From a checkpoint of a small mixture-of-experts model trained on Wikipedia.
Training: a variant of Muon for the experts, 9873 steps.
Below are experts of layer 3 (counted from 0) of a mixture-of-experts language model. Rows are named router (the router's row for the expert), gate (a neuron's input weights, with its number), up (a neuron's input weights, with its number), down (a neuron's output weights, with its number) and show model dimensions 400-479. Each number is 128 + 32 x the weight over its row's rms, rounded and kept within 0 to 255.
Before each expert's rows: a language model's description of what the expert responds to; "comes before" lists some tokens at least twice as common just after its tokens as in all text. This comes from a sample of Wikipedia text that the model never trained on. Tokens count by the router's weight.

# expert 2
Space before values. Bare spaces, opening parentheses and en dashes that come before numbers or values, mostly in table cells after "|", e.g. "| 77".
comes before: "1", "2", "3", "4", "5", "6"
router [160 113 168 151 137 142  91  96 166 160 169 102 103  49 154 183 118 129 138 123 109 130 109 148 212 169 184 151 100 127  97 148 140 124 152 137 141 138 106 180 137 170  70 152 123  93 193 131  82  97 124  93 147 156  87 124 107 176  96 122 115  88 166 147  86 123 157 173 143 123  78  73 131 197 114 101  88 171 145 160]
gate1 [ 85 149 117 146 140 101 150 127 117 175 121  93 128  90  55 199 125 105 123 111 184 102 126  98 121 137 143 160 143  60  91 143  99 112 164 188 155 169 138 122  82 112  92 116 139 118  91  79 104 119 132 160 152 103 119 164 112 146 145 159 166 124 154 116 131 155  98 110 100 182  94 135 117 117 187 170 149 136  77  91]
up1 [124 138 133 111  97 107 145 114 211 154 129  91  99 139 103 102  95  94 118  94 162 119 114 145 118 121 119 108 137 129 137 143  99 120 174 179 164 164 139  95  84 109 139 172 174 169 146 105 125 128 119 187 158 101  91 177 101 103 149  98 198  78 172 142 111 176 112  85 102 188  81 129 146 115 127 161  83  97  86  99]
down1 [145 111  50 126 169 106 151 131 128 100 128 112 109 178 164 157  37 134 129 132 127 202 126 187  93 130  90 157  61 106 101 162  95 116 140  92 155 159  96 212 115 166 112 114 140 143 122  92 125 145  93  64  96 139 127 167 143 142  88 132 164 119 119 112 149 117 131  95 185 120 155  86 124 193 163 119 107 108  90 115]
gate2 [137 118 128 145 120 137 125 129 166  89  64 183 144 174 146 147 136 115 136 133  96 146 126 123 107 159 111 115 181 136 176 164 129 176  84 104 158 157 118  85 191 108 127 186 111 117 134 220 132 160 120  84 177 142 134 177  60 126 124 150 103 119 139  87  96 124 108 121 111 140 110 103 103  95 129 127 138 143 113 131]
up2 [184 113 118 179 120  92 108 164 166 129 127 127 150 148 138  87 132 139 116  88 156 144 153 170 148  99  95 157 148 142  88  97 109 160 117 119 170 188 162 130  92  73 152 155  95 102 130 133 103 170 153  89 173 102 179 108 107  97 100 129 112  44 132 157 121 143  84 122 116 104  74 168 109 105 162 170 135 130 159 138]
down2 [153 174 140 148 184 130  91 103 130 158 133 115 115 172 126 113 118 109 122 138 135 142 114 132  86 140 142 179 132  99 113 144 162 148 136 135 119 138 164 128  81 144 138 117 142 168  76  76  89 165 129  83 114  50 111 139  72  51 135 108 121 126 114 128 143  85  92 139  99 127 131 159 146 168 156  81 157 174 204 180]
gate3 [127 135 120  95 127 128 130 144 187 169 109  66 106 163 136 125  85 101  97 130 149 154 188 102 125 126  57  95 133 129 132 111 189 162  82  79 134  66 123 102 161 101 173 156  62 109 131 113 150 123 100  93 147 118 153 156 131 147  93  59  74 118 173 181 166 114 138 106 136 108  69  87 169  79  83 157 134 168  98  89]
up3 [138 179 119 135  93 124 153  95  73 115 132 123 116 156 101 138  72 140 168 127 132 123 154 124 126 155 137 170 124 119 120  67 141 126  92 112 187 129 171 151 144 127 127 108 144 142  93 220 150 169 136  83 114 157 184 128 142 111  83 182 138 135 123 117 126 167 182 100 151  76  73  58 124 128 149 139 179 123  83 124]
down3 [153 124 158 167 129 106 135 138 159 122  86 143 116 101  56  96 124 120 140 103 121  96 189 105 107 115 145 104 108 150 139 150 165 127 127  53 202 124 125 122 124 103  78 149 118 153  93 159 159 102 157 123  82 144 109 117 164 177 213 155 127 187 138  95 127 144 153  69  98 140 168 153 113 130 146 102 118 131  99 138]
gate4 [162 163 174 123 152 112 117  99 107 136 119 144  90 123 168 133 188 142 113 131 131 107 110 126 147 140 161 104 116 110 147 151 102  82 101 138 130 112 139 107 125 168 105 145 109 146 137 140 187  77  89 104  96 158  92 110 127 107 123 168  92  97 149 113 105 102 196 102 136  67 123 103 164 103 161 138 129 144 153 137]
up4 [101 183 115 158  73 116 104 125 105 111 146  89  89  57 138 107  37 178  78 161 183  94 139 137  96  83  74 145  91 131 117  67 117 116 112 193  85 152 117 122 147  98 147 154 156 129 143 122 109 151 116  63 148 125 146 171 118  83 133 113 206 101 114 105 177 107 179 107 128 185 108  60 101 116 114 160 132 145 104  77]
down4 [154 196 140 138 143 120 113  82 154 148 109 130 116 148  81  88  73 176 121  96  71 194  65 190 139 162 145 106 183 130 142 127 163 100  83  64 117 141 102 120 156  70 135 174 156 113 166 171 153 151  60 175  93 132 169 134  57 150 110 129 167 163 107 195 128 124 103  96 112 153 116  82 141 140 109 132  89 137 103 171]

# expert 14
Commas and prepositions. Commas, "and", and prepositions such as of, in, by, with, from that link phrases in running prose.
comes before: " the", " a", " and", " which", " but", " his"
router [137  52 148 189 114 144 113  78 145 167 142 143 130 130 131 152  52 118 131 115 148 117  96 196 151 111 116 174  93 115 133  71 129 123 112 163 112 121 139 138 146 119  98 166 179 100 181 192 111 106  94 115 125 102 100  83 116 162  78 119 106  79 125 141  92 107 127 183  91  62 138  95 130 171 114  76 109 159 147 172]
gate0 [ 86 167 128 149 150 159 106 121 129 122 117 114  89 127 164 144  96 133  95 164 158 138 158 131 157  88  86 129 126 137 123 134 204  60 122 101  97 119 101 178 108 141 149  69 137 125 148  96 118 143 112 117 110 105 119  97 191 135 146 145  95 128 103 150 128 146 154 162 104 145 145 137 138 132 159 159 129  93 118 162]
up0 [147 114 127  96  76 163 104 155  88 126 113 169 105 110  97 158 157 117 161  92 106 107 131 125 143 156 206 134 156 111 141 144  41 122 123 159 177 150 133  58 134 162 125  84 151  49 100 142 129  47 153 195 156 169 143 165 153 145 146 167 167 127 192  94  87 149  54  73 137 154 103 138 146  98  94 111 111  97 207  80]
down0 [179 142 134 116 162 115 112 124 146  92  42 145 123 116 114 143 112 108 103 129 123 177 140  83 157 178 110 137 151 104 126  84 131 105 152  69 107 152 152  65 116 129  99  86 154 117  98 182 139 158  95 162 178  91 141 124 144  93 149 106 140 160 139  82 113  89 156 174 115 146 110 147 121 141 136 109 152 102 186 150]
gate1 [ 81 104  87  82 105 117 193  95 118 163 145 132 112 158 112 201 114 110 148 117 135  86 122 136 152 173 139 116 109 129 164 122 142  51 138 201 130 114  90 117 140 113 104 130  96 157 168  88 106  93 124 114  35 129 190 140  66 116 139  83 140 192 136  79  95 145  74 158 153 134 161 152 104 129  88 122 138 100  96  81]
up1 [138 125  89  95 121 153 237  93 139  73 147 145 129 145 100  92 160 104 140 154 125 132 163 165 139  72 121 139  93 124 150 146 149 134 113 184  43 105 141 117 143 163 143 105  53 143 103 127 172 113 155 147 159 173 155 114 100 122 150 154  75 179 144  56  70 113 145 120 153 186 125 151 116 167 128 155 117  98 124 116]
down1 [142 142 112 155 136 106 113 133 112 120 105 115 115 100 132 176 167 128 174  98 106 119 129 170 166  81 100 146 147 103 132 137 110 172 159 119  43 117 196 118 133 133 150  76 149 177 172 144 167  84 128 126 148 125  85 147 184 135 128 115  75 152 116 148 115 111  91 129 124 161 117  93 172  79 132 125 103 140 116 144]
gate2 [165 135 148 174 160  98 141 180 175 168 156  94 115 166 115 146 121 139 131  99 130 170 141 134 128 136 113  47 139 162 118 103 144  74 100 147  62 126  39 136 114  89 178 104 129  88 174 115 112  43  53 169 124  89 130 139  53 134  88  84  95 203 147 174  61  86 156 157 111 157 174 117 114 170 164 142 157 143 155 110]
up2 [ 64  78 132 194  99 129 130 132 157 110 181  45  93 135 153 154 184 187 205 175 102 171  65 170  91  97 116 127 159 164 103 111 188 107 167 142  88  14 108 148 147 131 155 160  89 114 167  97  91  37 106  60 128 158 141 136  54  94 117  93 114 199 107 117 108  86 155 123 118 165 146  95 114 130 117 150 121 163  76 137]
down2 [126 134  16 162 119 109  92 128 152  75 119 117 141 166  95  99 155 143  94 153 157 132 123 138 158 124  75 115 162 110 100  85 145 111 135 171 104 136 107 134 121 135 119 162 137 174 126 172 149 126 159 151 110 132 101 147 123 120  74 164 120 117 164  92 154 133  73 138 120 103 102 128 206 170 117 107 119 130 114  74]
gate3 [150 146 132 144 165 108  82 114 133 105 136 132 156 158  99 172  68  69 125 138 131 146 142 110 159 143  87 163 124 123 115 107  93  93  89 144 132 133 138  74  62 107 149 163 131 121  64 113 148 124 180  77 123 105 124 200 142  82 138 145 135 146  85 157 125 154 179  95 144 151 114 123 121 139 161  73 116 110 161 154]
up3 [130 121 120  93  98 149 177  55 161  98 137  94 162 125 139 184  90 139  69 132 119 155 231  51 185 108 100 145 104 102 105 148  98 141 131 173 120 114 108 151 118  90  22 200 123 115 160  97 126 135 145 120  94 154  75 146 118  76 161  96 124 177 100  86 103  83  84 185 133 186  81 138  94 160 127  57  74 112 126 204]
down3 [159 111  92 154 122 147 179 125 171 136 163 106 132 126 169  91  99 131 186 152  92 103 104  63 158 134  64  80 133 159  97 148 120 116 172 114  94 143 104 136  92  69  79 192 143 128 137 114 107 140 190 118 123 145  94 196 118 122 166 106 161 103  92 106 153 101 146 152 161 135 134 158  94 157 118  68  98 143 128 174]

# expert 8
List and table markers. Markers that open lines and separate fields: a hyphen starting a list item, table pipes, colons after labels, score dashes like "4-2".
comes before: " ", " \"", " House", " List", " D", " Born"
router [133 116 140 143  88 140  96 135 103 100 130 138 128 105 115 151  86 164 120 127 121 135  92 186 163 193 142 125 117  75 128 104 164 141 141  94 122 151 108 163 133 168  73 161 128 117 187 175 110  72 118 120 179 134  86 154 124 139  90 125 114 108 178 123  82 131 156 161 112  67 119 104 117 140 111  88 159 155 139 141]
gate1 [106 143 146 139 101 190 112 208 153 129  61 160 129  98  81 124 141 163 164 106 103 143  73 127 126 110 116 140 119 132 115 152 125 104 170 142 129 141 116 162  65 149 175 131  93  74 141 138 187  59 132 198  77 167  98 171 173  98 163  83 190  53 132  95  83  89 123 106 121 178 101 162  73 167 120 114 134 153 138 103]
up1 [ 78 137 137 155 153 156 130 149 122 119 129 114 178 101  85 106 141 186 184  72 119 163  51 186 104 137 180 108 140 120 164 152 111 138 172 142 140 103 107 189 134  99 128 113  26 110 127 144 111  88 105 129 183 117 140 138 118 140 161  56 154 116 123  76 103  65 183 145 111 221 107 105 171  95  86 147 117 132 101  64]
down1 [108 117  74 119 131 115 106 136 127 132 148 113 121 129 131 140  93 181 145 107 112 169 126 169  95 135 103 120 104 156 180 166 142 131 140  88 143 109 163 129  84 168 192 149 185 142 132  96 151 110 155 135 184 143 118 107  42 158  74 107 102 120 162 120 144 184 128 117 103 151 108  96 127  72 167 142 188 156 102 159]
gate2 [160 137 156 161 186 133 166 139 140 150 165 197 144 180 126  42  96 107 130 133 185 184 115 111 109 144  95 143 114 105 100  79 103 106 151 120 174 121 173 121 122 144 147 157 126 138  96  86 156  91 131 189 115 118 116 103  75 108  94 135 147  91 172 148 137 111 150 149 105  58 123 125 124 116 144 101 114  91 186 156]
up2 [124 110  75  35 152 136  84 115 106 159 169  91 109  77 181 154 111 125 128 135  98 110 131  96 213  81  88 178  94 102 120 128 169 113 151 119 178 120 209 121 102 117 160  78  80  88 127 103 141 150 117 113 123 168 191 152 138 109 125 164 119 158 152 135  96 147 136 153 214 155  95 180 129 150 114 175 141 107 101 134]
down2 [125 100 173 108 112  96 115 133 115  92  73 137 158 123 218 187 142 143 131 101 140  82 137 137 139 137 153 161 133 146  92 137 169 132  89 116 131 105 114 154 176 118  99 108  82 123  96 120 120 106 158 169 143  96 114 126 151 130 141 112 154 140  88  86 123  93 101 121 182 150 143 118 137 110 115 190 175 124 119 118]
gate3 [102 132 112 121 118 116 118  88  73 146 196  89 139 162 103 109 123  86 128  99 117 169 151 167  88 146 119 144 151  95  89 105 160 135 106 184 134 181 148 135 115 102  88 143  94 123  84 116 161 102 161 139  89 142 148 152 157 196 156 133 114 136 138 166 130 107 127  60 150 136 130 128  93  96 164 130 198 143 122 132]
up3 [157 198 143 129 175 150 129 119 122 148 129 161 123  70 135 173 129  88 146  99 163  70 107 140 111 152  74  87  76 105  79 140 129 150 168 128 131 164 157 120  94 155 129 122  94  81  98 110 163  94  90 125 102 175 123 172 105 107 121 124 125  85 168 146 166 126 111  93 124 169 113 116 131 140 130 163 138 121 124 118]
down3 [166 115 114 127 100 107 137 147 150  95 162 143 106 149 144 143  90 143 168 150  85 108 135  49 142 104 119 100  80 182 143 110 149 123 156 135 124 178 157  60  99 151 192  55 131 131 133 108 127  91 100 187  92 157 138 108 125 175 147 143  70 145 140 129 216 128  98 107 140 120  70 255 117 170  94 148 206 134 126 117]
gate4 [104  89 156 141  83  86 110 131 141 157 177 151 103 115  95 103 168 119 166 128 147 102 139 122 175 115 151 169 142 150 135 111 144 159 140  96 202 126 101  87 136  22 131 173  95 141 142 151 141 115 141  60  79 106 208 106 146 191 126 120 116 140 150  88 148 162 112 166 148  97 184 126 121  87 167  61 107  89 111 148]
up4 [150 139 144 118 123 108  77 140 109 142 141 128 147 111 149 138 127  72 127 141  70  99 144 129 138 107 110 152 123 201 181  69 169 135 135 103 136 151 105  91 137 153 165 165 175  97 128 114  81 120 140  74  56  66 136 113 117 176 109 141 183 115 159 178  88 120 185 111 140  79 174 140 156 144 111 115 130 125 139 150]
down4 [121 156 151 128 133  98 161 179 130 101 140 101 144 151  89 149  70 162 169 151 139 119 112  70 199 176  88 144  88 164 127 109 119 113 116 110 126 143 123  79 166 124 131 167 116 150 158 123 164 132 128  91  78 113 159 144 103 135  96 118 133 125 104  72 148 154 147 156 103  50 174 133 125 113 132 145 179 171 109 170]